config.toml
num_hidden_layers = 9
hidden_size = 448
n_experts = 32
experts_per_token = 4
d_expert = 96
d_shared_expert = 0
hidden_act = "squared_relu"
moe_layers = [0, 1, 2, 3, 4, 5, 6, 7, 8]
router_score = "softmax"
normalize_top_k = false
routed_scale = 3.47
balance_loss = 0.00547
balance_bias = false
n_groups = 4
groups_per_token = 2
init_std_router = 0.0186
lr_router = 0.000394
vocab_size = 14690
norm = "rmsnorm"
norm_eps = 1e-06
tie_word_embeddings = true
optimizer = "muon_variant"
learning_rate = 0.0111
beta1 = 0.95
max_grad_norm = 2.0
batch_tokens = [32768, 65536, 98304]
max_seq_len = 768
train_tokens = 339200000
max_steps = 5217
dataset = "wikipedia_en"
Below are experts of layer 6 (counted from 0) of a mixture-of-experts language model. Rows are named router (the router's row for the expert) and show model dimensions 224-279. Each number is 128 + 32 x the weight over its row's rms, rounded and kept within 0 to 255. Numbers have three digits each.
After each expert's rows: "comes after" lists some tokens at least twice as common just before its tokens as in all text. This comes from a sample of Wikipedia text that the model never trained on. Tokens count by the router's weight.

# expert 28
router:082132105114170139105113132112139153167113114136122132093180119096141159117202153149166146102135146191078205114183146117143153100077102144161112141104117137055069128151
comes after: " ", " |", ")", " Le", " Chevrolet", " —"

# expert 8
router:072078121078136110128150131125132111085177117159125119143113159161162124086144186100112101110128089131123129119126116101152130108130117074090113149156127115119153088135
comes after: ":", "-", "\n", " (", "|", ";"

# expert 22
router:098102103097123155164108136135180107120132085119119156094167143134122180137160154143144094139153136088159147134112087116160077094103111111121171145145078123122148081135
comes after: " |", "|", ",", " in", ";", " on"

# expert 6
router:094104183123087081157163123153158147125143107108221129157138138129165141165109131169126131119123120150089089143153115173174181086089148123128146103158126121099149135199
comes after: " |\n", " the", " a", " in", " for", " with"

# expert 19
router:153141101146144131078146192167195080108151113150139091120119120110143137112102132153153146160149100072144202144146120121188117088133150144140107170177159063160123122181
comes after: " |", "|", ";", "%", ":", " population"

# expert 14
router:112118092119187146144190111110153136089117175114105149096119095140142129196081124055146037171172185177161153181145146127124063120167146094207131102147129172137070148146
comes after: " ", "201", "200", "–", "199", "202"

# expert 26
router:123157066110149085201112123070096107098093110080142152137157164189114104060150096092157106131056188149171165138076096151117151147152122125170129083117172091119112162086
comes after: " ", " in", " of", " at", " to", " from"

# expert 18
router:131089143110095146116138143074157067098171143152166103116117136162149172142097152107090127077141125083140177157144095100177063096134147145084112118113143173110115101097
comes after: "\n", "-", ")\n", "\n\n", " Website", ";\n"

# expert 13
router:127123053143068105120111126116078144173142137126098113156162172127153073140145085143055136198109079101159084116128115175182179202159138124163115141147159071185156106121
comes after: ".", "3", "1", "0", "2", "–"

# expert 23
router:152105097098112189167141129139123151165173121105138167114139157131187103085113086132127140138103111146093183151140111129152193150108113113094138118102077093114122139100
comes after: " as", " was", " is", ",", " a", " and"